Weights of a small mixture-of-experts language model, trained from scratch on English Wikipedia.
Experts: 6 picks a token, a sigmoid router.
Below are experts of layer 9 (counted from 0) of a mixture-of-experts language model. Rows are named router (the router's row for the expert), gate (a neuron's input weights, with its number), up (a neuron's input weights, with its number), down (a neuron's output weights, with its number) and show model dimensions 0-159. Each number is 128 + 32 x the weight over its row's rms, rounded and kept within 0 to 255. Numbers have three digits each.
Before each expert's rows: "mostly gets" lists some tokens that are sent to it at least half of the time; "comes after" lists some tokens at least twice as common just before its tokens as in all text. This comes from a sample of Wikipedia text that the model never trained on. Tokens count by the router's weight.

# expert 0
mostly gets: " 2019", " 2014", " 2018", " 2026", " 2017", " 2022"
comes after: " |", "\n", "|", "-", " 2", " 1"
router:120156125152108195153091133141109161124167066193162150146099152086104122099138120182130154156138102130152162082108167159111139197115089155138204167075095109130128199169065106112038121130131118078164124161130110150133120131129152130159096133054145164095105124142169223134108050131126153139175142093109092114117078162141137108111148140137063151114120151117161130179050122160100125099143109124133103111092147118126117214153116136129159136153143092100081089103111118147143155158118133
gate0:160104072114127182100110155133162119105150110166145100130103201108071125166080101081180136133144117132144208081099193117140096118148112163154093104106123113140139101109136139104116136115089206107165137177138176115103090124065133115121152108133116093126152112148140144221117019115107145147090069133121144081091152112102121122185117149156172058102134138151074134140148107152098071157150133092144136086120164153155118165128151109096076121107166093123162195109136160136093141128132183
up0:167109142146077153056067172133151163123078126131130099133105108123134150156158093127112152155097103063105160087151131114082197142133107158170065120073202168192102174158145084076159089085099123134131118149119108109137132128145100157116180106106117174193094141144104195188168142110103169135138101129131172087142117167121100117072095072061079104087165134125114167130156134135129165092113138109139098161105169153082129118129128117129115186091116159168065118088140135104139139171093149
down0:129110069039083140130139107138142119170161084100111110118174132146104136144091140121059131029103074115110109094108110124092113074110153106114162108099137153140116154087112145173136162071088057128132139087164110133130143177115142152181111059141093146184118131104143157137173158104126140098123154118118112104103114103151142060122072163091127083141156113179145093036137131116143167115172126120162122144114154149090075130126166091129100210080147153151141075083148166139107139118100163
gate1:176167138148118195125104091094163152135082099210147154165122159123115118140142100143116141142164189156153098110111171208156146185123133152140106130081117122211107133117089133101100110146173173138099062148138144078179116133139117138122093134107135136113112164149148124167184177116118151103208206188088126115135119158091134150177112135129120122111105141080133151171090138169144141127131147107083156147103081197182177151096146122134135145104135076138131113198076146084129191154141147
up1:096183100083099058135126099063149115144140134070153121098119167055095116083107132156165109141041137122111071163199094110120141197131037138104161117120163152141175157159192100125120084149119150137089124145132100161095176095132058142116110124170137117132117160114101118148087154088106104180071111082168113157088131094148097165129069090158089144138124096114090123137212122140144080121119121121098104141124088096110117125135122098135116175083156121157155146117154120147153156139089156
down1:118107101026143136172130157152167127093151129141087153077103153118127094127133118160059121126087103119139131142093114181181140169132158149181185094165087096128119115115166111149130102105092114186076176114143111104134176110162090130177133152114173118118106082135055114155123098156179113169085190117118116135118145159105122095102104164124113119089133147108130087154139082123130129103168105159087142137166085156043142103153100139119109170119073053096139142099196152113113054120091181
gate2:152171127097105096082153113107132146120145071141097178154135127099122105115102124113140093144166170167132106087105092161157130133116170169170144140125121115106167116129149111111075107155157109088159125112158119068069139152124139156158119167140176144129079147104089200135058081139170123090167106089155116071104083128147073085125073150075097133105198155152086130129115162128167053193189133095106088105160097172104149131098096143118124063144153115120083204094125137156157160081172127
up2:119093156091108155065088147098078094154143121065088149169106142094085088115107135175137110147143169154181125122126122136143138074142158163092125135122101125112153163127116139067129126146157169141163149079138059157106102201046164149116095196116136171137181132127104096094167103170132134156130070112117147150121071147123085132108125203174139105103117148129122095133143127131159072070114133084126086141135052116087151090096120144107075191084163122142143101116126117147168045103121154
down2:135161155088129137164094141093136137091162121058077161144095152126097125113104115120142121156106088116122090120123145163125118135132118167139132182122133126094130121221146117128021160102137120087098110149096157198149126134079085137137100187096120133169131131107159154166111098155167070126084171113142181145136047111190112109159143126110079098121149147148117140176077172099107040144083124062122091099129146131132137153133097141188069172144136150071151156128111139122114172176080151
gate3:109144118097126105076126110150127115132164085124071124088083099098116063181099079111140149148116161149190142145121122147164191189136150113177070129084114109197119143171079071159093122075164118110149132124166133150170134162066135132181084149156167114097126121104135113126106109066161091102145142155124124125168148110124104096116146128046139084095232166118123124117090101142118110114067118120109114095117125145144120178113147119132148133192185143123189126080112086174140133057133143
up3:121113094153144139127128114069186121074152111136113111126119092087178137097150131066140116179097188120120043132125031081052122110106138170114111163094097161108109115124121163121130187117120151115170172118063114125157168148175071186118087076152132068105114126071094150132172053149120121122161149103123125144154108117093114111157093158172133189144118138105167157165149099143117156164171065117089108138122169084089135090110147079116136120139118094100121093162166133144135137066125123
down3:099201138104113143092097106153137132159108130132145127171194092113142086204083108105095097080175148102136113128088128153127085202113191125127099119137096107089104164084107144119099175108103080144154172085139113107145094166100124185145156134167147144162214101070124133185152130119090140139095148183185095116094121163161080098139115112128162112149095158134146106102090190115165190077118143117067122098109186100114112116091145178078147113114136139095110109176105141104141159176106137
gate4:136164086135151113120098155131100135103190127174089115200167093165073117160088135163167088145137153101153171109097110169118164100129148179138152153134139080196134120168088107126121113111141139182175142137217168137145138085125110138158139137108063123074137173153111139138100115062121147191114088096133133108101146192130083125160101100133058150096109136117131111203131142138106088145127088155165187151103143137149119173062114127168066179085149132121160110119166132148169156135148187
up4:056144062121120102097160115118171058097129128074119124106104094144158105159154108124105180034144137114095171129155083148113125125086091157147180143073126102095092129175184127138177123136119122149118125077082141168125133141158097114136144086100150115127159141136129089157116138119145186115136105104186106115103125185160121136110114140193066113122129127123173109170122146200144166129128149110135133110162072142096109066067130161134188151111128129171033073137105099185172128144142171
down4:142191130120160145079149121118095046161068167103063082134155069140102157069122134146039151097166129080156103149152149044162104075153163142132165120146126128132146116152194102164146096134156165105134161207083129138123114138131107116181102134133121137160136193135144175164136124131117140155130162137156147135151122117128159141172176157136195118149145084127113151122072076153130149116120113104078111140132109127126069164142122105162118059150119125110146216171100108106120127065154126
gate5:111169113117149143142140141112128135146123075177104118150083103131101141133070115139165129180166104201067162134108091117185152215156154137132170177112124112123145146165100110121140172164181104111136164115186097139184181169074147139162121122129118128083118084151112145177144094117140130118153112168138015117110124164153174159158097134164137119164100045062099166153126124079212098107137142123169177110105138134094099132113124136118135139180091118128079141115108176159166136149151128
up5:198133161168162138080087154107059130090114144048132124192129159127064158095157163137084132130141099088131089102110143129139116143097108149136108122182131098106158116115152197153117170158095162182193148079122168145118137138119111151164177128150153076149091162143135104165087083108137144131130126210152121075135128171110165132142096053132144034062092159158159156065141105132071110102133154114108115112094158103193104092165123157146140112124119100116148132103101159137140127161118126
down5:123173108102132127096177134136116145057138091108059165153088128153106121157064127140122118067104100149119138101070128188090167128142167143112135167120112117153148165118156104107114115088178126103167130182169153213111161188103118107098097170120092105125081132109133171067076081131125070113174127104126113205049130134131141167059139119135152068161146076137163130110125096103147122104107099123124134155136139078092181148103086161115122128161175140098116170177112155099074100107140155
gate6:133094114143092180092110126131130155146138180137158144130158106088096125033095150145105139157108117155076140120166151106150091140124144076151073115165110097138133150124150095109100208083136133098157199127134078161104117122098136130171083147090140123100107134077130154078143114134142161130103065134112120094145165096142108104191157109131151118078083114171111141174141103165124090123103113086093123030126133204100210181100126101128154057144127124162176154131143105086162064114110112
up6:065109098177188074178101123168108173116157130163105191136099130137168173066138070172119163116147113117126115139115075132153147137138136078084103183065108155160133148139157142125095107165133114196173118176100107111159125124151175108187171139108158142120140096143088111091135130123145125110133077110158105104075115065115174086122131099131096134105167173171096139184098109132130095117145158156105073154052103079127133166141203122133153165105090101130106116064129085088147106130139081
down6:092166129180093116138127138111090158154104160108086106128133113122192100131116097170198156255189084186164132106084142136100130169149158121129118120137119184103205153115079113115104114157132134102140096149120099087159107097124123158179129149127118124115153089144173138127089158122121113110182186158137118157133133087136099122158169199131102167095114127142136136119119138119165038165179121125123132099076146116103137137118157112161199163132128088140135095176166119197175126166131133
gate7:118146115086112170094103199109114175106112130117076148101146141069156107196062154096155125128110172136145075071148095151105117160081122151131218159133088083171098151122139063096131088133170181051117120177126083111170167115128150129093140061121139145121100147120155188141138092137091139173099109162111116157145150129144090166102101113173147127096114113119173157114129124100171148205135091115117091131180090135088139097092136166083178163134095178114104093149120109183118135110125130
up7:126132107149088112149203136151083094130171142142097109197089096100113118110135107169157165101152175117143109146139097147131150090150152102146131159154105097146092104157107131127196115113150102157098171111119084149121174115119141152152203165133129174168129161119159093058061134189121132138152131143078075125095168138177074082153159082166138094096134121129132143169150182114150061153130086132122144084108073108126112194088152093128113223086145165122107093141133138090140184150187121
down7:108127179137092152169093139129197117085113144098189094119095151159094163160149151120000133000103119097159148138114140143104192127172100105126125160148163095153109092117127158152137087134119139089121116086124149142137123116096105123082132149112167149119089154139132070129113078076118133150156136138105142134137169132113151120139111103121142144175121084140120104097152108122097154078129105166128107160110122142098087100147149162138132151052184130141123075097108127129146155072161075
gate8:096189168089134133080152115089169119107189136168159152067194127092105092124154135082138185162156133065110110152115125153157148135173135165128101134072096158110132151152110054094115123127098213154099158081162133122127136124135155137111095163100130131053098136106131183173150089122127126140098085179123122120112156195062165130138128158140073125107161156108120163158165110149127099133076133136108098144115106145091140241170113175149109132141126157159093091110123169120137114095191129
up8:109099101076127172195179122105125184107119163126194117131132115092073175098139123162034075123114117103198158126125117154168101117113148127127155131120125096146102160119121094090098173138153171078162184076128093129091120145097121072176107112133171132133132147130096062112107086122091162146167127106093109096119083160225128091172081122150095114088157065115052113072164125106160101087157127121089126131135133157105111165113112108168152156122099115089096152108086114150159097147131119
down8:088104120177172092122169150140135155190154088230132115115124164085112097169142117123158130221192138140108156144140117109125129133126092118061099145066113105099115161136153123131177162111128081130174135110103121170193144118129124114156154132208105139089077115093130167099180143133104085101136122100159114133103144097114160166114122084115147105150116109103125115098091157105130176080191164144171129127107125148144187122141188137171123129147153099220070074155105103115119160105140184
gate9:074159172134082176105138160135143145174119117167043107153158127117146158137105167101147088163178101159104104105162118126143145109158155142186127175089135097158116116176138140178108158086167175144134178114142155134122197188125087096122121177085127147051152120147110140130148138155147094070111151123125117100131137162104155108178086151165153100101145091135145098084071152066143040130155111098163124109191133176097125199094106140132171118121113154114074141082088117179161124117147163
up9:084188108154161164156158095138112159112158141117175190135095151139144174120105103149192076101163070104167217100095178114106122099113136081073153130080137150206082174139084112160128128138143137113094082166081144124173135131128153109137126129090107092123126159129150159125190099135118135139189138095120105122117149132144140150121149126121105073130143155126096211142142164120091170125128162135096167135065098106133119179137056139078178136103145131160087120085161107109083176088138194
down9:135135155114113132169085124148180097138145082119155160102137095152089104117109151089087121086173130150150144129116114153130167138147142085111110137115143110135138146094149146130035104134096038128081157130147095107120150108151121118160169148122186050141118107186108055130174133104144118095056077118106080136109118112125066126131102091051102104157109139108143132076115083219136163075167146151104180166101125089092156137109174167079132117123175134153166162109091172189125142146147154
gate10:130113151127108137103132168202107126077099110119164117096111172155126064155149071129111093158158106233178072101130156182185082182124108124169157120082102150123100093120156048129087175102224140085128120122085136095142131183084183135134164085127095129127099066108125119160056090141120169102148106134110135107138106156127133132127129180118135164130109147116108109152104127129111104105149111119109142081129061146082164193129101134078133104110127102172136092129144141151155169105168122
up10:137066106141077156102124115154095148218178167150160180119099062156132136132097130166120137088077167138178161114127130153134110139114112113109157150101150080165169147135086132166128167142051148152139100151142107081080113140177161162136069127082163147158151186152134077052127145120089098153160092082085130123084103099150135107121150166089181118088120146146116129159107096155097108116174125074140095098113091119144162142159133117205122200154131163131078131108111072094134126140077109
down10:114067094136149132111154143080152164136115138177087105188164052135131155120135164100164156066119113109144078117153108133113149090109105187085102108126147140099115090189118147158169112079098163144158175139163150101111048082127160123139099145127117133138125146166156086074079158182173130162150113168096160137141123153077108207144104080096179109134165119067110095167125180152154174130120204184054121119113139137146101113126140128162089133113129188125144120105117104105124132088071139
gate11:122150163085086166168141143102113186153111091191140121071096146132111135123137055164098125168117122207138121144085091093144093148139150146128167132153097192124113134154142083149081143126173122095156139182167090110088136117091092118162097157053114159111132105123121170121119078113174063148184091059128113207119095069082133100126108100174133123104145060154096138187139101096116101118128132115098131090129143182139127130127078114086134131118084116197119170088114141162139122105145178
up11:144171178180180131130107147172146148095076100111136110088140101134068117159180204131122094158168134206152113121150117116193118079160152116074148108133177139105163130107148124135120091143132200136125158093126152110161126130104086092130114122129125128132087083172187077120143084138138173137095132095135108173149134108219094127111058119085166108157164146115116125116180105100205167154162147105122115116166161098094087132122136092110121073090147120111107104153052151169154143122071157
down11:106090129126131134123184122134197113115149156061120113125105136094099140117147113142134099124133154099163111131152121234080140115121129182201125114125164097138107099169113169137114156123060086135164162070115067155046105126125149133147127136150157134154051105103139119164179118169146175116111168099167137105249078107114141150101139145178111124145088107177162094149123183078099120112091134162126153142122105159171126122137180147135103165166124168072105138119156136149119096183122137
gate12:139114125113093117158108091132139123080118154200190171094185099124145076154089119090215107144172112110148142084128180132106108116137178187125173164111058149182129108136158125089162098057156188090130159105162166139127170143068157134131075143157097062114097117082163165157129124202142088141138092155122112067159128119166061136102114128129124110125152116129145124178086103125179136123137147111148133141091108163112150134160114120075164110193097118181155145136123147150127163097127177
up12:099125146128082138108134140162121173147138129086102082124071094103158128139130096128161119140075157154188129120107129154170159191170133185175189164132094149106105115107135110166087116107124132106125154125121145180174185119097186056114088114112119099162141104130141128171165141073075118078116125118188110075125104143180168089069103082132143160159130109160120164152086186092111086067085125126171137175139110180152119146134154027100103120164156139152147162121118161152126143109191099
down12:153121132129108092160129141152174168112080162079080125155127132124191130163117159096104129108134145149133073085158150210133092135112073166096140148161120087066121152106134173116113175120172112147164124101150110158125173128097104135127172089079169157155091142059138112113155118097081120110133178110159167149135096145186092173118158132130149125045079112181067165068116128085157137092182158098114097120206079085109086110144168097138065141121166130133148097136089131123148081133149116
gate13:044179103101094160183134123136174145139108097155097109099137150102108084162061125121073115179121093132168137164173130153208101177112117152159106094141122150124071174119096067185070145197144140167114124114156167096097096150127144150144126147106135115095150111100128139151097035130174152141101052073116141125111168177150129111102134153160110130119099127148153128164090096094127095131172087150100097154097138180105087163115118109164107102192129153115073163101124128136130084088111169
up13:146093144091166111153164134111155115136102089166089121105142171164105109158066134135188075094188147118116148138153123111171124153135151088142098101180127126129103137138114113152127164165090192102139133084135125113124093113126060110085103098198129080104096204137116088124114169183157120130124073087089169104152147100109160123106114129121135114105146162169112101157091187146172104185167137198192114098078114150092176056167105148176142088145150128111127098138129067091111105205124118
down13:094127117111127133084134118177127158143091095075121137113128150136120137185114101094079150095149108105156046113107150082073124175131146151212131142168128144071152164098121138075081082107146165118084095141156188145117170165134121139171083137107111127167132106136203143089153104149156179125121115101137152170094144172115094124116160161131106162166130183158156175127101109166115118168130182184094146116160137154083124165156201151088094107138129146081056128118149187135042142115149144
gate14:148143167181161137150064101128096141087120082124145189145201119105119126169177157118097112196156188125142158150158159163108161178081167086146131125123125122166184102181168097126071126140139174149139119174137107086167139105134192105135167146076082165114100106132145146088156051127137088141119142108169174091135139134255120116159118117112113091093131095150120089106099133067148143086101119153130068154111087146132149110137136091124168124158093138134111081160148141157149138139160127
up14:140061083128068111111149139074099091175089158162162113155117079156068101140172136109129178096121124065087078156109156112126166086120181073153134075104096109186145139135136099160141130089143172147120091066150150135165090041167145094081110100160140118140104064140121115119157091124159135154142134162090105114151143069104124111173098099072084081113121103162117158121175110152069142161151104153116159075145153080113106116099130056148084155146111121160141138093128110144135117085172144
down14:134099120150096112098180127078147120145143128074131147165169172127116117142132135147065119132170156167088148046103160142176140099147102136164128111159099225135120140122122123165122125062111167101149172139126136105070092140127143083138170098112156143066180110111151078133114081164186121148188066088137168125140089077101156127077056091108096103102106119097161103111098160152107138162202169182107173122095128096146135080157162102096146132121103160173121117123150081156165091118143103
gate15:089146098181108174046133150163084124129174119126159144134079152133113129148188173087135100154164143109163103125133080154124159124136106130148110183147056134162093098157096090127098155137156139084178143078087161166092066105140130125087152196066170102106110127175187120125170113092171126110121116106106142124087136085069086121145137140085109149071120125155140189125102157103110130137084107112157131131088158181134090140179101145126172082131129079186151200143135105168160151079146131
up15:185145099112184127102152166135128132102165144139125089180103091161087133136168150110143121099176155096141144096079138122112089151139133107132117111159128086052136102122057133120164135127121138174174123073105119141144127104086152151133074139112138119123160045118201167131134130108096094168126069135187144088134158099163163165185129164155169093070119131123158171101105109233130127119107096119146111183073122170119121108142184080140074138137132137111148045110175100133191130138117108
down15:131124122093070145079139150124148105114073141040090116149159132182149182135112111113126211144103136109180085161137147086144132113156188167149127149159116110073152109108164146140146098121173114098171117151212131110201089084156067080144137124205085116159154122095154141138137151180161157148121123147125138146104119150122141063124164083119105125105120142139155103083153183100107128155123121107130102092171151084120159196132183093174146131176147182127141092118162105155122102120148055
gate16:124143083102117132126093151084153174081174138073115128050114114087173148134124120158136177120157150116098094114134098141179101159063099166164182134142141078128090104087136064111092154142163176077110091096147094120152136125121161180130134124100119159073077123110139150153187125095108136103050159077102179167084136148112137098174106109117070115087178113111112165127087111087099107104148117129192074111144115106082178096137095188105117112134095100128116111156092104141162063116167167
up16:116146101125153194086115118177119100140156076167121139144153139107140114112077093155115141093092114148189092138109149163163121132163106099139123139184077098079147152160108094081127130059095134167105149112166140172180185171160080123126122151161090150079095113085144146133156174130159090148121151166148139180124090085079092198063124161203091159141113138116138102081137119156091128092114101068154146148116149116149134159162138141159133162141097075116088093145111088201088174137199131
down16:065089160145201107103167103156155186137099104128155096163145098139107111137146124140118144095074121135102180131135172243120190124143146166135064148093148154122129176193085118101072113089158077123109117120126150136148137158090104112085118127144113117132144143083158130109175106152165122118141121104119120173137104165090118163155166075147115127118170129228079113088118171159107130190154140118135078124108124188132102145217154107123124148144137119103144127179096127102094197142124098
gate17:108181111062106125124101091114107166129147082142109141148127148080080133126116093182163094197118106125116126151107118137169137116176162211130119134141129119160124164101088074053100120134160162195195101120081215138080113126117139153150113160082132127108121106126157144113130088170169123117124128088150102082118170140152072094156138155119117121117143132059166138128095111096147121206127123120167133082078186174115120188114206169165124096135090090126147138152134137168142139061117136
up17:156158135090087119088088147138114172118089141096105113128108135085103117121119140108176134200163151092093153119178147147155162163149215118099134108171119113184165141065161145108080137106074179146161100138106200190100175172162141206076147069140145115120175101086114053149146125167135133124158127137139110147112128132120121113138173182136128178085138098080103170165108105149128128117090150134114099180131113156163100165102165121133071125141128109122161164150141177144132050111072097
down17:205111141104103098115136077120112123066105115117160188143096135074103137150037130144121131098159142129146100179148127136153137095115138134148123179070110154140148143070108134155102095112152072097118100139098122139098095128129138121116116131084178148169100175079155128151082111148123070168162134097170185192149147146133154144110131110128128158123075110160151111069112102114153106078106193134091056100109152068112120102128128094124167051102102091153196203172126136158178146123079119
gate18:147135150103109122102120131113162077104161121125147113178114155126066128124131173070129116152106164118120179145126158052111176119152098104174144176103088110168122127100096100132148097172159165145141110152126115140122124155133132115139084159107127083094103132117139144187153057071099113133140090150114079121102103100114119134112149147101150068146183153085066178145140086059115093121158181114175162172078116110126032175113130102123191165103180083143123071117125138197111165092188115
up18:104095160129136121129096159176142070153148141075128158141152135155130132105155098155065081163111128109152135137136111109150156133039103104101086105201162138169122164139127122135083187165151123171144144120144173112122126143149180114175119100108124107131148147154112097108082148085146159149128071124142099131156143183143192146138112101152095159140062108053107087075110135117136131114104131112137039112092101102092140152123099104153122072189122158021111171158170205088157140153122118
down18:114129123101085151119147123146137099149133097101143091112160141091090140174085153170042160175103135160096069176128117159173148201141153132166124105086096135096165112167119111123120140112119148142144157066147122165128183083121142104096094136135072153173133077040094185119120078120171103108129048078143143128073169141121131171143135120144138081136068101094130120124163093140175180106087159135145208126109120092117123118121113140166108096128154102175095106143093116193140177149091166
gate19:085176102220122134149114159122112165111131116145146103174160102125104089087128120099121114147107070166159135134105090182141170146131113118144147160084098143148122141176122057099099114136173158141121235160114076088058126130093165181127113106130118151131120138120205130114074106117160148095163166137117132068061086182135149131088093135141103137073214113109126120145075101087134109153100041137123148131096107093085132126155120108153164090090146098152153124148119130119180155134150129
up19:199096149059113137128142101143132176125111139141135144120110053144141118092127135098043108094150125063061143127118090057152150105181133081124141127153121106134116130111095163137187127141120137176105096115122106146096160157136058167118155135168133135114111185146077120144197167091157087164110110144154113105155144150054141132127072141082121131153097133117149090089116149154104144124138141106074169124220127117231111113112136110094187114120169088091157134147139113157126122131097073
down19:137082161143098146156165079147103134107108111137138145164123105117163131141108133114148137085128174148127137172144193096136142147119069197126132124037084170124101149120124183150109143130121179133124106161113113168152134110148148143147045064172136120129180075092132093107112171149090124154097217121164131142096125077093131148121084145164113116045163181144126112098126108149101171141193120118084124127087102171160095140114116174184153138114178113175105119163153170104156129093215137
gate20:081155112099126144117133123153114119119100111150086111100082143151128096129135093121124084158111092152103123142148137136131105159105130171190167096100107050171131116153185126105098152133191170104118121113178178141112119143128072101153093177066183114156167168135168200161176114157169156223153085153095148128095094154101104150081086155160136131112117127152071114102127083121135119121092111063136107056128140140214095084123121143098179122106140122180129117091162087186159159144154150
up20:143093171129110121106128145105137185140153114077119112132183176165152146114093108160165117126105121128107118123148136125122127079131159124149108084107132185142152157093103147158167109108135131139088051094111147091152082125121147175144160128144127153123091162111125149102140121121165191105123167137119113175146145176113139086151124148081114082116110126174154136114095162098144156135138087130137074157138027140095255175143116060198107193136046117140198128113129126084115136128172111
down20:128094173091077128121130104169095092176178127107105201127127095135096151090133134103117076117143116106124110213132110095147135061132144132121133128122153154078100149178094128096156106102048061179156164159115090139153123139109103145124125140145129084160157088150108108098165133144114138109179137134162042131154141080112128123142088129122164113122163147084118039087085118125077135115095177111089125134139134044132139146152147169144094145161175044134128091106079165076123110096156088
gate21:110192173131051141105112097093084140087084103199115164172106100107098131115075113119099149105141079156127201121085102116100129148113186091186203108111118119095157107123107093120145112134160158092088122147119152142151117158128134102123095131057152133080116178093156173110182066135149118105146122147074081073140117142132142144120139149110181113125162195099120171133168127127180120172087055122099171156087145118152106130163163106084210120104099098169116158136117090133122157143140125
up21:143137089109121158141173157099097136086107140107135104066172089138090182161139179141162136063130160127170110101140162168122156144148080143104136151120102079142162174121126141154169127083156161152133169051109091113120130042076116100137098174126091133085093153152112106126115113116125130144125197111148137088147196195108079193094145114082091142120125104160119087124110141078133215085111124141110116118154086110095137095193085120090133153110153195104086101124114101126138121057115157
down21:141157154161113152138090110095142143123126140126160125139149144163166161093134081126101109094129102196067114114142139161153109139091145151156066139142123079159078174179128115124138152135149136160145139162210115108140101146115152179087164178081161121148164127150077133188133139139103096112090123066137129116067103093118122137128122107142141079121136177181137128170054141141143251087193212149155116136137141115146105174111147144105133110145173164125130059145137068082109105170114149
gate22:067149126112132104151119109146157120149147150155148151090101139147051096178104161153093205128193165091088074105130164103130106145077127144175131104148100153136086184140105083115111132142187158110160168084145165064139147099132160085121127110129086128122143097115188147202170087120126137148115131089122142135085083133172085116110111125121154085157079158164120129093120160130239100056125152129179103115135161104081095143162121152171083167137131100125146108089154144190126159106115142
up22:136225165130143095178096143105104136119129076114196143174148132113144118123164135128136136066152209169143107171037069094165117116086153114162148130101163094183078145095131155172134128165140089085108157187150099119071149137132123139178133052190084174125123094148135160059128127105103130117119114106115134109102126123167080123088162087169120140157103148145118130122119113182069082118135119195101086147105069135100082148165147141135111107111087112125130142170116137150142152148151153
down22:115094109126079149147118098090077090085125161124166134076190132158087188108120097178100128233193100154131096126102137149128104051140101139130139119157093099071195147128103061110097115137132133134093133127103127203114128098123141121095051120117072114086132114115122086148122158145167114123160137145119104097125215147093162087110108108121168153147162145098145111095137123088206099154125177107098171142138110113137138121115086086134096138114086113192101071119130102076148106110118100
gate23:141135097168122135148141183110106166124172075098132166121103093138146048121084131176162132130154188110157134127093146094174091163137163101164138122054075129126151101171159106135182168149146148125034093049179132161075119113093141125168125081134121065107112157159125118104169100138137158122137115070118121114143133099192096159080092148175125131087169144080131141146103184107089085115120156133100157120146149144106109120095112178142062161094146121171178127104152123171171176098142116
up23:104158159152113110183114112094102157176146116111175090110110179159162151176135152096176171090178138140082108169133097132085114108122134128160090167107146164075122065078132136172155108155124141146151178144146173131099159149116126128175127079084155136157107185098112160124145155152116132064135117128168147140082176099173162105119075131072065183158163095158135140146098193134133080106164125160102064166123158167064141126140135195145120054094121091124118148121118153120072147079108164
down23:112193179100080104157083153085105126093152139122123133129086111115131130158100084118054138050147103108144162073112141172143140169125186155122106179138131095100152177084138148151130131149164125168195144078116094072094115083099119132141085106097183194159083094127097114147132109107150132123108080160172122158064119125128127128125113081144120082082127123118148103096077147143105123116122067117140114105113139166119088137114114188163161082065142078089051159128116182129098126118109199
gate24:122137148121135139184145173115173140117198092186174162123097174121107101142115117115151108152138067180109167105175068056122129180133179139174159112128136169133075125115134088084101135171106110065130149143112107101095092085089107154074099121097117142139142150141069138137102078133140107114108112059098130099107122118118173086130126077151109136079097047117138073137091158132138101099091179085115106155180148178095119126185139096086125124154111111117168140135126060113088090139154191
up24:137113153146142139165120179101129153164108072157173165176134187174115112081154100151107141121135121121099188163077181102107133207155148122132101063112154174115162140142158091109065108126114094119111167123199102155089164132088177116140062146062134149082114212096161141115130148156155101078101128119138090152080095130188152161175105156185103119143082175108107164134124138137143114090150139194123129150138157172121121137122145098167097178147129101130171114156125107148132100172184089
down24:171158175114182169139115097080114180084139105055077100195145106121109111161202154140077117178120095126088166150147106135116125197129155166187116118111173212098140168121154115130100146126126117166093132197176135062141105160176113122142145105156105140153144134156173114111093103121146079168126116160121114105101133097131156122121093082155129142126171150151113119172139049165156096181137114092129140126063175117161079162151133119121117140073140055110180101143156114127117109109141164
gate25:084115145096133111168134070133135105084091092137199099103126197119151121166110099101097148153126073179168157164105192142149104153158162160198161107109119122068152102128060116110073127151127208136153154135121159106129202057066150126102087132106091105125115182182155161164147109107165135094127132111091147147133110137120123106127164083145126134133142131093067112145108099149147138093169145123039170118163104089087091110149075123120167139102118162106138129158128090145131193103164104
up25:120144099110103141210138058105089131149159147147161109091116152124205155139080072115125138125104104133121178160118077085153127146103173106115097116152060167132118097121143054150109130117093107153114120166112120113136097155177147082154168084153157154195100141132176095146141156163170090100106110111099118152145106048173126103105114125081124162182122148133232125141098135154131103156108200101132127142092102097147127124129151082132104107140098225168171107169132111136099121089133160
down25:143109091153126086141118126150221141133169126140159069109161102130159111139154067109148150141194131163073194133114148151149113094167135170142026149113114166104116120148104112127074128162105169130078087194149099109078073165096121108123129157105166135103130164150124094088162195132140090104104121151122152157129152100105167133125115139124117167191104120148136084084154144140120101111157117117065104130212076081061134140134101135117138149067166124155158184119148113162173165105103142
gate26:181179087104101170070144163171070136195130102141131086104162131128152136145158112120192154164125159167156176120105112156177138131132132083114113090140109168167122237140138074079114131125152132123143090114151145091160095095125173123151109114100140135175132154158122163084163107132115153127120094093129077114134170104163106115132159124132021093071147134113129131167096063112165094127128068153163171143108133159123166173174111114099171101162111076165129094156120132172177159117151164
up26:125179054108104142111162112131103132165125147174131120138103120115202041139138176122154247151181137073178158166142167126134127136066079108114099182149146160114111155173172117134132104136171135131153138136131145188155134163152117120163150114116109119178156116175137150082107094153064113137128113163134117111156098181171168097104137113158156136096144156136091081122126133144134105149082102137103146172120132100104168118047122132052093150197122125175065148164111132145133167140151132
down26:155088168143169110171113156114083143131152125174141152155146143124092137157136180169169139204163062119146150164165134084144138108077116108065160192147150050117120130105118159113115105149106099096056122079148161129102151117170121133123108127118114159124133178138140154118128069166142159089180188160109089115109105164139150106092178132135179136101084150108136080147143117091131104134048167127101142187110100156122125124172194111176089128122140075103107101162070085074074102105098149
gate27:118163113122059208123108103133079132178125112083127108157175123152125107160119146119110089137086137144150136158094114144131189216128157108123097109107108069131129134139138088113064131115073174130139175049165132084187118097168128158135108115126150067072078089150117170153129107118146069170089109162129101126117125166136120136130108146121133042098142142089162148153092160080200122157131106186159120086149133151130099097128098130151111099189114083156151089148115178148190104151109156
up27:130140115092048151090066151105135158134145165124145116088146128158150070200143188175229098104139144107091137151134088066161112134136148129097149105110192100160198119152115137133172148169123125144081190071149128118119113163119127165109077170148128142130075101172081101082121144093126123141098125139147124104092147158119124120179144124152122105057126113107118120189099128143144165173096198137155132148163126151114110124110117130176084145151114115118160163164098139084109037117151184
down27:132137160154132156145115085142140084119113167112142090143132101128125133093116146143211124190161105146117114114164143114049106134115156156171108069140093070179138132141133093099134122127110150138119184077143156105187127097099122124117113099163106104098109081156114175121097109090120115145085139157111144077107146134127098144075104113145142109095176143135145110091166163150158009137082178153131176099173128121148132196130187169105147121111099159097120087200038067123133096116185143
gate28:121126092154055185161159114125077148175179048130122144049111150158104125174130065136138173157138095157141216153106166143163089140135087147149113148168090219112144182137139080161069160107124115113146150157145132160146161118082129127168079140074148166119112160142093173045103079109149125153126107069065115132099135114114146143181142140143149128167105162123126117207147105114146155150168097142119137098116108147100170159134077126121114108131145103173140132121110107145184123127139135
up28:104176133093126200122138158179171143064100100194156147144115113108132154116191076141177118059114157095133134090089110146157159154086125090131186167188152137142126138104124096067124163177163145137100159133141107115125124192195118077137116182092194136092123110097100115113136171128148184138133077119179069167133060115147143168124106145114161166134155147124106161167130083138090088131151094085124101204115150137130094151151124159113141170094088137135117106188142091103143086115133114
down28:137100128144055159106145141136158130155099147153130074167062164130099092093097090160183162232117065125096088164170088158129107092144114110103128115100161159154147164123075125110081084121185100152120075176073082068052134124124099125148157104155132149155162114109122135185104148085139096116166122122086129124098111121074093101067107114161096123132161101162083082102117100074117104149139141076186105112146159145145136115143105100098152161165145157153156195155116146137142122093130106